Below are experts of layer 7 (counted from 0) of a mixture-of-experts language model. Rows are named gate (a neuron's input weights, with its number), up (a neuron's input weights, with its number), down (a neuron's output weights, with its number) and show model dimensions 0-191. Each number is 128 + 24 x the weight over its row's rms, rounded and kept within 0 to 255. Numbers have three digits each.
Before each expert's rows: "mostly gets" lists some tokens that are sent to it at least half of the time; "raises" lists some tokens whose logits its average output raises strongly, later layers aside. This comes from a sample of Wikipedia text that the model never trained on.

# expert 29
mostly gets: "201", "202", "198", "199", "196", "197"
raises: "5", "6", "4", "3", "2", "7"
gate7:096125108131138110139097163155160111114102136139123135131146105154175142128124096104125135146122140130131141105124095140118134085154148162116144131113121136124112141153147146137108120154170112096159136151093095154089113080124103094130151146130141135142136143144113099119150155124175152149114137159111121114136084090149118170106121109116104152121165119110094130133145173044105109106162098131110053145127098164172142137145139105148095133119121179122126105120146119156098135136122115143117128079086149140084141114132138104099078100117144134137081140135084139111104112143087087116
up7:131168141134089143127147135126169131121077161105126140120128116119142108109108109154106096081098083117113119086164116132131122128182142160166141100102077165115129127163129121116122075135107097107152140179124134163110151109183119073170118143137151092114129157121172133116110107116128117087155137153093135107108140137140156140114115122117122116125125130164117102077118113129113120123119083115120088097100124136151148139166149111132104132167147160126083120092119110144093098169101113112152115101127139140154079123154145124122065098135145141093167123128109157133126127123119130141
down7:173124116074147139148126120128139129132120117204118151116095101110118122124185128133133157089128139122182132160121156162117119091133137127105106103128095112124162111133089100112129174144137109061128117100162128120129175124123153109149143090146120134140094130097103120136136138101123127129124104168123149117144119154160124193152135094103134155125143112092109124106154133109131122092163153158112070152148139130142165099133167112124123126166138149127133120099112130106110099116086100134153126150130155076129116088139165162129180136125188146120137114155116129124117139102091120128
gate8:119136124121160121110145146093144170138117152113148156095167139119113160124081127121093106120122143136072095111137112172121101147131134154151123148090101135102119188111111169145108127152169119106112170118135153130108108113129122143081151131117096131115080120109131194128156166126098171160119133120155133106126149172165105101124138132138134139157150089094124127152143162124126157108091159103114120164101107118130140123150096123118094113142115174140115174119126083099119146096115158163118110123141105104119123076146125092087170119168131151142129135173151129129142127107142158152
up8:118113142126105131123132123146110067095110153167119112136109141106128121141157130112139183142163113124154195124152163056145157130138140108139145110136102136162133130154137088128135147112110125132134093152132121108142117162130125112158140081109170106122136144145128103129133078093142129100119129119135095154105151135105115144131141182137135132079129158134132142109119118134135107111147102167164138104144164176210118114118113151139152148116113099164117110160101143131165112170063129125105146117119109155129140133128127143191111131088103177108152127111126106109124129107090112138
down8:103156151106128161157097139117099124092143109155140114090131116143113132137161130130131153148125153122089161144113085076166127136107118159138151104116127143096085115110112131123128118094163155193097092103129157158081116118113081166146087084082114082136113144123128082103163112110110142141159145118113159129131168144165160118133154141130105131128113097122156104133119131113141110141129098108150130150128141163178148124109108129098113158104105146160133124129171129136169105134097124120106109160100090088149134147105153113120086138125131136135152097133131130106139090122184083138
gate9:134136143127109125164174119160130154117140134125131145142136117110111079075119157132097116130099084144130062120141111153131132143122099141123108089136142161094165134082098121128127117153141133114146154147084120114106147116117105121119143109134100158079142155099100164134146147119120125132147123122107184109117157078161136089145102111145139136183116136101160115155106178135169143092101134090094125112077162120124125132089136122100114093122149131110158139118117148097146113111143157153181138193137158139138164091119157129143140096169146149106130098134121128117159127135149102147
up9:153114162133142144095098156119136134127121116109178166142177183105098172115113140166131133093135083111133159113131135125139119106120098114136121154115135154119086138069106122100144102181201096101120112129143147135137128142082115145114140118125127132093082148106171166110138103145128115132120126088122091087149144126142104109113131151162113125143133123107119123122169142140133129097124139131110160135122074092134122129140102136148081133144139093093140149117150089140086133138188140089121133140122127087124176088135127131084131133151164132126114148118160102136141161129130172121
down9:108070115127106146126150202156113115154127164099183115147168147113124152113123132099126074132101130114108131132114114138161108088136172116121090146145083102091134111116148169104138160124165081165118135082115193138134185145113128108114130126124149097116144149093149163154165117159091129124146153165132112130099136153099098117132159091128148137119136110135124143140145102148102094118152123130104173108125151098137112096148157117145073130103162130131105122140134091107112132109154109097143114128147125158099127122145151125107155130120133131111110154098085147159118134138117116151

# expert 5
mostly gets: " December", " July", " June", " February", " November", " April"
raises: ",", " ", " and", ".", " (", ".\n\n"
gate2:126139128147091127150129123069095113102139148145149155129125115129181100166097148147125150123129103131126086148187096150141150119143123166159117111121141101115088125138136135118123145105108087106113115181122120150122157145141145098130093123122075134097128136147153120133128145096188135107182171107131137079145103065142149147161119130135138121117160120103143123121127106152126139138093100124108154103108162133115183118108131102140133159116145148120161130182110116158083136114124095135169085158097094113104154137109142121126157120139113134090111124167109138128172129090119097145
up2:162130127135089117121108176099146086118128144151087182111116140149136104110099177161129083122141101157127137115151118178116110120176117140148140092144145102135070110132190102102133179124131073126149100128116126134093170122126151104118139136134145126116154149124129112139141115177117099112077117117135125146137149133107114116144176157128169121122166107119155138122180133165121138163111131146135163131135144165105134108155138118159142157132140132132148144130090148106148108150101143143145104124121135121094145102178132107099142123170163102083148116138119092106104135138186131117
down2:103109099125104083151164164145100146101133126123120132097135144128153119186127123150105126105173114109148172166095129138132123131128142173108106107097126144103149101102107127106157103134167090184107186112115106163145116134101125154133134164115120136141122122124199133146124174173079164096116170149091131160132120167133130145129139138114089168149167158169111107109128129139146137116120139161085104124103136145106125131138169118150105122152173113154130146119156136138122152123083084147138094113101132132134120144161134120129131154089143147138119141119115080142117108106141093116
gate3:131120120123130138119156120098112113131116096095112121149133122131123088141137154103147130139123105159103123167116123108109117095132155140128148115131104127108111122146164177092124118096130110139120172156193160094103111109128081146118124102076109172044116140143122142079100119121107142160112127098123146106153097123106128158123120167123108109141090155135132132135098103178139159103088128138147103116109140129096151140147149151137135175160149099115159132080123161152124137140090121132114178087117127134117120133078180128100135151137091083148139143123173137147147109132108110091
up3:158077142112134093143131131096116114116105103081121102178119114134126100115158137103166119139147133154088125139129120091115111074145130124132139108132116130131129112131172161093137098128144104158121163167150154106108109095150118126130136117102082169080117129122131132079100129145106168140139151117163157097139085124095166148063102161152132102138099133127144133116129115150157129161115126129170152122090128148127182128109133156116138180164143097111131134101133144151144150145100128118120164084112134146117147106097174139113119162093127133149141163102159119168147110147090142104
down3:173107095148173119133157093117134109116185075148106145132087155118156082090153109113128106108121199111118125093131126144117103108091178092162136141140091169146106093099123118133163105137105125132112115113111130131143102103102120113108123126141130119119160102147157107145151134101131116165116154096118100150159126176125113115138144111095117128111132094090128129129089134121143082158141179089096161145099085141116116139151084133147155093144101119113102137149106147131112129112122150139125126155127168085174165135109105152108120117143108110141132111126118151148158126167124106155
gate4:118148093123114151138110123159152116104128140133112123157127122144117150142137145097111132157108123074144177125110112132183157098138139149148107140110162121101144107150163097114128115103119121148118147182076102106151127112169155098095136121141113135149137148157155114127141117136116152132056137098134139132152087151114084136130098142161159150131177102127084177139113129176088143142103090148145123140097095164183120119155157109122144140127142124131149099106123146075115105133127123098110134158160136110118130109137077126109113150191097132105112185125143148120120132118131159147
up4:138155121129113144175143119147130108089143147150130121096133153170156144102127155125095142120116142107159118096094185132150090145142127162131074122110157148058111076183124112143092091136155142126112125133145103151145148160091104133174113121078133168172153163139136116094129164132139140125080137131123117091126156146146165134150119129127143128125156167101083140127119108151120138166132134106171101123109089129153142137158131122132171184178133113146151123142130129092138104117138132120118167145093142127106148097130133156157125156144128128115141135132138121096146124109156135178
down4:166154103113104116117099123143165138114089140157163145102104099162123169116146102155126139128097106123134085162166096149126149095119114137103149111149144104132138169119131136191154116129144158163114121167121144163139130143170123112133137130078108107129150074142139116121058081108127117127136163145092120133173106147057077120116134167130124106116110075113143140141114135145148119157130103156132158136141134133088143109082121121104139137127116105149103117116134122146114134115085109087151095100134146153180110111112107141140105109142157139121144091133104135111146164116146135149

# expert 2
mostly gets: " two", " three", " many", " four", " some", " several"
raises: " or", " ", " and"
gate5:123108112163130111160133130126107125088136115145176160135130150074123143142085156152153098147135164147143126108130121173130103178102095146098195108095128128121130103163132114139163129110156083112121139138112135163089158176171093119103118113143129158140126103138104138115145141112131129135139134158129125117111134156123142130113120125171137163143140121146142140177149098117173127144149107148153111096133073179154079140150110101151156101155149134084163116128164142103138105112115151149115144121127112142115097102096102073102122127098148099114164138167128173113148131126160132119
up5:134138140100104144105143086116122127147151151110157134146156136151134114091100153183119137163115163145197107133095135132097099141104137112138132116076150147152088124148128118145158169111090145150156132151151128144108121138159115140110115111114109132163102118157109146120106136147133136086070150119126136147125122113096122097105125111136154103126086124110139137114059077122140149110111138120176094120143130148120112118135115117120133109147152083111117119143104129124141088145096130132106106118160105165126139137144127137161112084091093113173175123103081073145102167105097088101
down5:110116165215110136129124156151088168131131176139133076112134157108151127074134132162136114110121118127110135120133137139120084149092156107142117149129092097117143175157125120155141111118113166069119119164135163106092120121147145118119132156115134097153149128146173099109132139100106162165144113175163133103149116139106093156104110123193105114134109153100119114129138091158178161111126114163157093127125092169105129147118151135140145113140157160165128155151089107168116076118134117102134125112106111133128144126144119107127131137108099121127149135129142131122119127133138079125
gate6:130081117110120121141096106146089115132142092118133146089126150069133120172106111120117153132179120111128135124101147085115140123109091122139161067108165117091119127127112155124094148136151122118113141113088126138181099162128130158143113141160119110102158091077117123127126118130109115168113130164105169114124123136143133103155109121150146102113137132178136149109130138092135081106116115190126125135113100125114092127137173152140149101132141091108110132114112132173130110128151143068109136135142094148161095076095160129131130121167116096144144141172088131165131161148115114141
up6:134080144102161152131133083095121172119138132125128142111118158121123166144106167110114126131171115099151167141181130148123143163112083132157150139130108117091151150165100150096126144096142126182142083127081074092158105122142128167128128106111101114142134090082128146106131122084161150116146117132131183120102134115119137157124120159074135113094117109189118132121125164140124130126066165128117149120131092133149120157103121138136157108102135139122137124111123185161139160125154121107135102113102124112147122111125126123137083125134173131103140131096099106154135146150107105156
down6:093110115127143138113160077132148156116145126109124120081094158139139142143183131130105130114097149103142130133148125135122153108144098138141144136112122141108107119105152139130101082105114145085108123093150087101154074129082140141159082160090125137111119120125129125118125144128122155060101096154139085115098172181121114124126135153126150113134153110137118104152115120144149132137118142117144146080092110143157119055118115140132133127152145111070104146130168122114164113168127105149148109126133097147135124187094084145076103130136122116138118088148149115124134156093118099093
gate7:166146124097130161137122116167124110141092116106139138112135104121149113112149148116147138124141115119109138125110130104095127140086081106114145110129158136133150112112121145118113125166168126125120115146128118171117124140122132149183100131113195171107094142120107156114134124130120125115176152074157091175147143124127154074161148181132125124115103084108158131113131121085133096180112141112125122105155145112113104118171112131133114094087132072183087112102144132086154119119135111109165129132152180162112132131115178107096114134157098151133140084122149118135086129145135108134
up7:172120108121108154131121136170133113147120115101113152112163111130128137117145147089114159109151132114113105107128117117119108130102118143122115105133161120122174123125100140137112141130157111103118103129165134140202138140186133140181101135115166152116079140120118150130160114126084117098136160098141111181125118095107119120150161132154103154125109099152133141139145112072131123137150143114091148127141140083119086154111092128084113065126135126136081095086173111083133118097142166113131108138140155202132133131138141124126110179143144134100117120119122123155158142150135164170
down7:148112119118120130117058134122115112127106120111111179125165116107118130171137125108140102120187105116139103122166090113048146172134095147121116131100152113088138184146110124131144150112127120127122109127176120132129119093112093087093094120143160151115109129154133138159098133114158142081077144150114117088115113129122147100108109149106135138100130142141145124158148158145172139134163145159132144103126139110125115150154153120071128100147152104105119129172133103119124120113099147180115146090123134143131126152120117150163116104127116101106186148137158123087131140101175120144

# expert 1
mostly gets: " is", " became", " was", " been", " being", " become"
raises: " a", " the", " an", " b"
gate5:116126117139146129141156159130097105122131127142165073130124111168139125140127128132117160144167123106125115097158133075142134157073147146061117139109157152052131133088112114149151115135078127093118126143134114086156126141128168141089137123153143155137151146129121131105149139120097127109135141104078138112136134118168160110155116114131173081152103137126121107170121115137183129097147111104155147142122114162069124155128151126107152131126140127145127130129135157089083090099136081097085136129105151169105099153175124107124122146147127123148111094097148126131103128152138135094
up5:124098126145134120177110094140106161091155108147108155124143075114139095092112133118086171164144076130115161135151111085139111156146156124134152144105172104101143142107101105145107120123134103140129168137136130100109132135165126142149180085128129117126151176145123132136138096145119092133104140137050131105109125141152167129132109170099153095084114143133121155144113149112125101122139149111144124123155158144102137126081138156140086105162121117126122096129149181139153109134157087137112124107139132121134131110152094134127125111132109035155145129111142127115128125128098164110
down5:123167123119125104132110134141143091122143163122174106128121167133127121163143128150156109083139138116147132126158136069139113115126141127124131138131126146135116144134132167080194106124166151111143119081158060166121142048166150107068141123135118121133122170155135097139100154125112141132151148167144119142121116119097117110121122135121125115138122149121128151157115121151170154162126093143108179131124120111138110111168087131131143127141144114133099159140136091136123119140155143130144093150124106213151104128120129113090101098113115129098105121123117165143095167136091132085
gate6:153144119154106116093127137130115133106142091113143155116143123092116101105120157111135139096128114132125109087115115091127137113142114111159116136108157159103175120123125110148128130096147121158122168153130130083097148114118126160157132136106141091110138161131144168113156124146163147118121153173140085132122145159141162120117051155125127160156166087174094127131096124148105120140155123137069136099084093160159110088107120155129133147100140143151171135098160129074097100131139146157122154113118153150153073089127126101128155161117111123135137178090102137110144129155118129099
up6:107167094103090115147147144117114149111148146116103117107153094145169141157135069143082057125135125153096136076159093181137156093136141107079117143150135076102090135123144156147170116131136120161119168127165122135111097121137117149133146115151152134123104074136143148114110142142109148106085166131114130086122136149164136159107136090147140144123152146143126108149106171139135116114119147110141137134120125146151132127137144152133125119105158138145138143120155093169162127099152122186187127103120159159125137120118111158174132155120139166135115152135108108083100124134104136133
down6:095117113147118181092132133141150123130123132121112140149086108143130143126129153149131123121106135115102115146135122126064095139138120196143161067196108160115178116134162079138180120129091129166100120120127114105106153126139163152109120135103146123161134144094120119097105107164110132119161094096156115110166121150136127093140153119117115118167121137141125111133133150112105109175118143145122076127118129118125101130178139108147141130146132087133165122130102130168150134132105156117161119106102082101109146157121124162103084091092168149089116143157128154095114150137122120113
gate7:075097128119140144138094127158141150151147106132132083126164123120107126099145124114126114150157117107132125122123143120175128146122073130149107105095136149070121113120089084126163167154139108115125090079118110132119111105160131118107071068143166114132129106102108135151125131140130110132145101126115128154141176089125121129147120129134140173153138106175099140146099125106106071122125158137116168133122084116105090090108144140123133142107113149124113117107123120144185090120088160158078152124109102155128137114145089096119085114126118114095140123164096166104117149125097113150
up7:190144128104142130116115148097103140102142089117096119126102109114155142151151134135178112128114115116160149118142122127062121136108159148116118147105119163133104129145142146092124125164128126158130093160134139153158143132153136132097110113131099189123108113133137157135143116140110127159120162125145133125148119062117121150159110209124137112138123150111151140130104101094146207156108127148169143120115130115097169099142125129149102156140157153122129147092124143130105186108156146142171166100141163125126138155131164136096152133180104129083140169148140121119146127136151100116
down7:155132144148075109106154116105154163141171111162154114171162131143175084122154134099084104131145177115196108107103155144100124137168095137122119127125142142107113111154137145132146147156157164138137123137101155115145149133120141139129099095095095121145121141106152123123133143142126148135117128132127135125169128080156127126173125109136159101148099133132143126123164083120160150144107114160145118126130137094117181094147098169102119117130132185120141137122137107125106195087114109150144107097095127152121152151111134100101154133125121170160122145109150149162098155143137147072

# expert 26
mostly gets: "uls", "′N", "ilit", " shipwrecks", "ights", "igs"
raises: " |", ".", ",", "\"", ")"
gate0:098100135093113120138155131119091148128131166134145127145137102132184122104110113132115090115132108150139182119161117171078097163170065129085132115124122115101142127135121132122129144093151166138126136102151117118162108165121120088144151152142149108126128177099155110120113121099113197109181109132142130112092122121142103160124089171123154129088157096092108170165144168129146171084145136129135118139178127164101118134111107122151131101169140130126154128156115101117112111138159105143156095115127131105118176179129145118156112142136133119118109132105151099129143137118130136104
up0:122116096146117146162156152143156100116138140151102144157134123114131140158114068144147157144118126145096187131147132146109122132126114133134112120173104146100137086137149146100123165053070154153155158119122104124147180143083160126165106091102099097084126141136103134140158112141154143109142106108129104136145125115125133141134142098110159128149146129128139057135127151122090139126082128161120126111080148115081103107146135139135136131130161130118105131119149161122122132102108124123126135125133133121127099084137147170165108134137114117182143182139154115160123112160188134090
down0:127138150138131145121107134094083156136133137112134110165144148115094131081156119148117164150091113104097166159095107154145141129141113167131169148107148154146118157102181155151165108160114111126159107109184115113116131096180122102139148139147109100143101150129090125106141150145157134081089143116111137156107131126124135132144124106136101105135113115111142158131126113143145147146148128104100155108113126130144156068159171084122086131140089117099116119152162132123115158142129169086094118130064110110109109120147140127137110136108133136139071113086167084102136126173138137103
gate1:177121110116108159128120158115174070155146126159127131109141129120120152100124132134150159095122109134133159124118157115144113114084124139135092145097109156122094137091143119100130121109131097117120118123109141131093138161154142136150113132204107112113069131130156113154108121122114147151124107120120124126155134107162138164126090164124104109166133096102095146117140128149121151124103129106119107167143135136088177121126109115183147101157116169152144079144147140147122207133143159173145187151102140134113157131134164129104162091138149115099136122152118144129170142164163141109
up1:112138135144101101089149114096097149147141129110106135145090129138083136124107128105148101169160110113126165177101109149133162146146140123157165120131131150139144076148102083171109101139163125071125169139172124150116129129148115159073155147121134147152144124122132125116081153156126124120188069111102078113162087136102116097060140169130123160105101082114110131133147141148131101139132118114119123150117134132126137091120110097111102110124139138165106127105139145114137097114136140126157102132108165134129118118112145093089162158130146103126084139137155128105115135149102123165
down1:106136142120114150100148090142160129108152094133162121130140138106130131154123139168133138121132133095148121130094122128122187089132147077139102153120115110131124151111116092107112163090141126151140161107122153140105117114145127137094114121163121138157127116155188133099142108162090140098142098129136131111072105155137152149086118132140078096126122107147133150132122126111153119153103142143161153180120125140153145102095144157129122136103142138094156152079082153153144176140139134146153120122127156103114122116107144109105175070171172149097115110129122169184117092126121130067
gate2:092095141112134102199149123133086107113143123162163116141167092136181146149098090127120143163108081154156108147118110124146136123141100112103142132094107097095141112156130124129134140141137139109168139151162127150106129146113125084115123174090163121125132136150090146120101150117153116110108123108127141135120181141164142155124138136136162172169165164112136098169121109154117192115178140143118128107116117132136148129144131123118096113107124137095161109127113145150108113132119178141117142123120154181133159122150103096169079139149131131153109158124128120135101162129184130090
up2:141103109117151165137160140134134103137134152127121108120131128142103161140104156116117092140084134122123153120114108118110157219151153109137131150177099078119105109132108112112117095148114134148139137137135138129154159071076129150128139162162135131091152119134132137103167184140145151119154118134138164178117103113116101149117104127175145180121145159095091087189148148094135135109117133107143123104161109104129076141163179106115109123114187114106123105121103117124120109140156164100127123131134124144135119114128136103098101131122191137124099151140131123132108134122132115153
down2:095143169127154105161085173091112139144172144104135106095114160118175118092156157100104114166128104139152094142132111159135110140151148110149135151112157116126142152135107145165108110114118131175091099123172127100154119106104128148104128136154147100114149141132167113160096146111109110101103157110137188128089145119122114115115174141189124085142080168109082100133158120117124095121101118146116127108145113142145113124108153176127151137157104139107138120133149112113115063113120110120160129079106116096130128124092135140157101107133164110134157115110115128100113111153118122102

# expert 3
mostly gets: "ford", "sch", "reg", "ingham", "wick", "ton"
raises: ".", " in", ",", " |", " and", " ("
gate0:178138156117096143167111140159132159127150103110116094135180131156127157117109125124122105132127157134130098130131147131153160110144115108152104153103160144128142143127174135120177156090154134122113131133134135145122128115136119084102123121131102122148130095161128149124112129123143087160111152183134110104156083155130122119155093091154157130094113121118126152163101072163117068131087138121156130138117088164137147143134119083157148106127140151133130120148121150101141090127101105164137095134129085130173097140162149073077113070138111116139124067119101115100125127123130110143
up0:160157169139133162174133141117145120116146122148162114100122121123088133158153125118116104189128135118160141129122152123178142136083124080158160142135113148110107138163124109144136127106161141168075143161119157111172145082102143116114119180103122154149142065171155143142115145151138101138116119122145102131120136112150112102136107087138161100119081149113127148132119093114112065120110134130132127147135108123140101136113105113107136130138118151137124098112158109124144099130147113160150115159081097162137078108118145093094068101105135099142121113110106128114116143108145137187
down0:096177132114165139166120129127104105120117077111112163127162120123086128080127109124187101085127149123128155149139120099145146112095144103102165144149161118095130133112128119168066155155130118190116156118138120099134116151108091115123178119136107135130078101098141128135145110114104140132161106139058112096128168132138099122172182134131137138156112122103125107137158142092131124130145163120112169109151155106134104148102145143155161155127123127151166144162125130142114121164120151106116099157107114102098133131156086134110124122113142131086139135118127118098158135155143082127
gate1:117126117135131134081117108127138118163113118122178094117152132147141109141136100088118121168136093107164107069116097117139102157113158108133111137149106156162126105124163157141116164121115120136152139145113140126087122160151093159132134097158112139150118106058129125128144142149107137158126146123116153109133087115167113120107100128124092140158104124127104177100116108135113077083095108154114161129134100146109135118121132069121085154091120134084116163124135164132138159107132090112124172135101155107108135151127178152145089146165133124137122079088119165073127134121140116136
up1:138104101127129143138119092132144124113125150155135068133157118144173123117152123157125098121124139121162113133104125138108126104093117133129079130134146123175107127109136134151157112122107167097069096146160103132140094133115124147115084069116103109109097096132128076137125169111111135081160146139100102135121127159135140118134090127116113113119083115126104167151150179141123111108121149164129152143104098135158102126146159101076119150164175135156109112108122098097151161101141100159105155130148158112163133107134130092147129169143113130119107127094154112145103200138127102102
down1:172098145134123140098127133153164134125125109169137106139127145133169104146133107107095117112119135121128127120128149181094117115149107096120118130152079101122143148149106154126092148147134101104129130185120159112089137159103153141131089136126149131138126131167121132118144121107075160140148076143100133147090107120115126113108150128128094141144096131161112131084099133185083132138127098111142133152155170092126119128139131090073138179135096089114141160121095135122141142160155122092137136119115131110097149134094161145057107111139128141178170117177123125091161111129113124130
gate2:063098149124086128142184117099156146157155111109132151094088151130179114082121128160166139123098152131116117131162164131101167147152085168146114154121155117142151139126117156136182111151145170128109084129140123100133177133138103150103144099157143141098139128111106132118152139160099163121167142134104125102161116130125077142146121132143106124102132161138170124112102141114121126135104120167167109158135138099120142132163121123156153121064148154122129145090102149116102141091139139128106133109122133132100087152144151135139143099105087161128161137145131135139114108134082091116
up2:094127127141139106119101089098124116133109138126130163081184107124141151125093130123161070110126136185113090148120123117151110100159141104114136136150107171141129186100110091131139132106117141116122135091175100123160124160136102142128093104137098106151071140123149188140178118127095149106102145128144153130156114151140135145135135180163126161137128160143139115112151154148136111116146076140077152143126127137098130092135146118109089121124093138112105124139169125150126118152121088099163093102127114164120131089152152103160129150149091127179098133123108107114140135148140127140
down2:088114201108112136159134172097111123096149132134149107118140144090143093118105103104133145169133149115133112109180142084156132081138079133134135165131084142092135115155142163114142145082121132127125097132133138090129115160129149154119103154123121123118115096116143114159168154143127137112116116121164193126129143147121109135136136112173145134150115171126098123129151164132105111103130100153138132168128123104130144074101120157135131140153133115145085081163132116157131104070101128146128112093104174168129106110116157112126117099186082110110139117148106116144131105134113142111

# expert 6
mostly gets: "idae", "ensis", " acid", "osph", "inae", "aceae"
raises: " ", "in", " (", " a", "\n", "or"
gate0:086130109124100142151122125127081149133154144125136159115111167136183129130134149168109111107145083109160080180154139113099125146094124122153164115132092125104105152139158092133100114149126161121199131127135156172099131125150079099116124096138141145159144145165088111149126102116138081131132132142128135130111148118163138111142151118080098101143135148129151120114134119133103147113133075143141128127123128114110158112171138104117128164126086114150085126129099125108114143116122163180110150156140087104154178114111116145137168111079134137106100098159139146105126139150159094157
up0:147151122136141120099115119110167111151128133177068147133153137085096145116133104092118108083146132104130134100134107148123117077130090124094126170094142166140145084108120135131123137103105087128137178139171117128148127123150164117152106130113097097132107114085144138122154142116130132118118138141107120078126142121120135148097134164128151171110157107094124113181103117130133125098120139157110106138154140131131070146118100089121073119152125103113131090117137155126149137113118120105085163138146152170154104129145126102109140096126161119099174112109053156151127147107081106129
down0:150134114126134138123112137085149103117146080125138147126168171076119129138159118101094111117106127142156120136136118136153131168171134133084164128128165148114119114105114120132114132107104078139108139133152102150131098090175105121097143124092131111088148141128101101122083173149137087122108121144139136158154118184094152147124150186115122156168133099069088105179135148131129098150109160121055099152124138105140116132135138134096114139116135132084102129123122120112141162110104103075113144125147104066116102149141106135100129130117124092141135120140136139161123124135124159144
gate1:102159147061170116078136162102131092116121124128095123118151129128102090138137157143139158140132105105157120102171143138170093132123159167150134149114132174129115155154151112123084077107122106151107123149131088091101078152101145139111127136164117116154092139118108136173138138136122153090119132107208178123143130114087141130119090154124102119144107117148093127111145161151126125129153089125142120162135097079092121130118116157118116145142149130155110167143124146140174136087156139105132120132175135124119125124093133097139139131114129110133136101120167157151136094151100132130
up1:117105151130115116113175088148112098092158130097091131132118154109171136139093132097139116118123170110124128109101135123102134153130110102126110138144103142157137110120113146091127133080078159150125175143126123174155096129093121144089130139121129080117113155133108092100119084133119126127092130114121143153131146132155139143125122155138193107129106082138134089143107154130134102119120164101167134088196145149155147144167130121166124119131139110105149142097118122117121146112176086140089161165097117098114104154097097101156116149132099137080122151153112092133121094150128155150
down1:117140144158152108123120126092099119136149109126164153150117068098135161104103158179136109132145122122126155096071121162154138135160142127105192122116133101110110085118087085120084103141071111089165103096126144107179085131131138124152144137124129133136124172115150177088100168093164131104155091144117143130116114073107098130151179131128133177099163152115151100142126109081144105137121167119172114159124120135147138127099107115131124126140158122158118136118131129138103120137165126128137125116115152160137153147115080134124101118131105123104125115150107122119117127133147104114
gate2:122122126144143115132121147140124125130142116113153089100134125131111151115151148115127098157143139113154134126158146088147138126192075106111129152131113152121159131117149124156146142101149162101157134161127104099145153131135155127141090147089126119093100128131114143110139062116130150160154134135150165177132099100110090120136124143130169158150080117113165159150168128124128179140122145139170158155153139108170103111097153081142140143122121114173113093125122120086124148081147172156171065101148129153134121152119113136102148170124139097142109118142071151136122161125158140129
up2:142111092109115132130116108140101153118087154129107098114102132155099113100170128121131127108084091085135127135168155124106144126182123111108131104118150167102147137144185150083135152150184119081162104164138128112146150119143081161134127110139131106138125142121147130137104136122124104154029110122166118142138197135141100114130109107149090116099145126169143155119117131094121148110150157110123174154121114110078132136149119115134158125096149143122129134119115106134112133143123132122148158136116092139091136097131127145110149166134149113156141138152129105159125154119173105076
down2:082121129112139112145104153158097131139110085138119082150090139154106114092145122136138099147115094121130126132122174121094106140115139160073123133142108128093131173160143129092110135146107127126123122118135126095131149113127128105133118116109173109149159105108161110125160167115131129121142111141076164093133122103045137109109104150154161143133133152118126114120138122129115142145169125144107173170077154092150152129109113180098117143103127090165136082120107127128194147082119124095131126123085139122147163130113132106088125075130123133102120133139109115108089160137105123157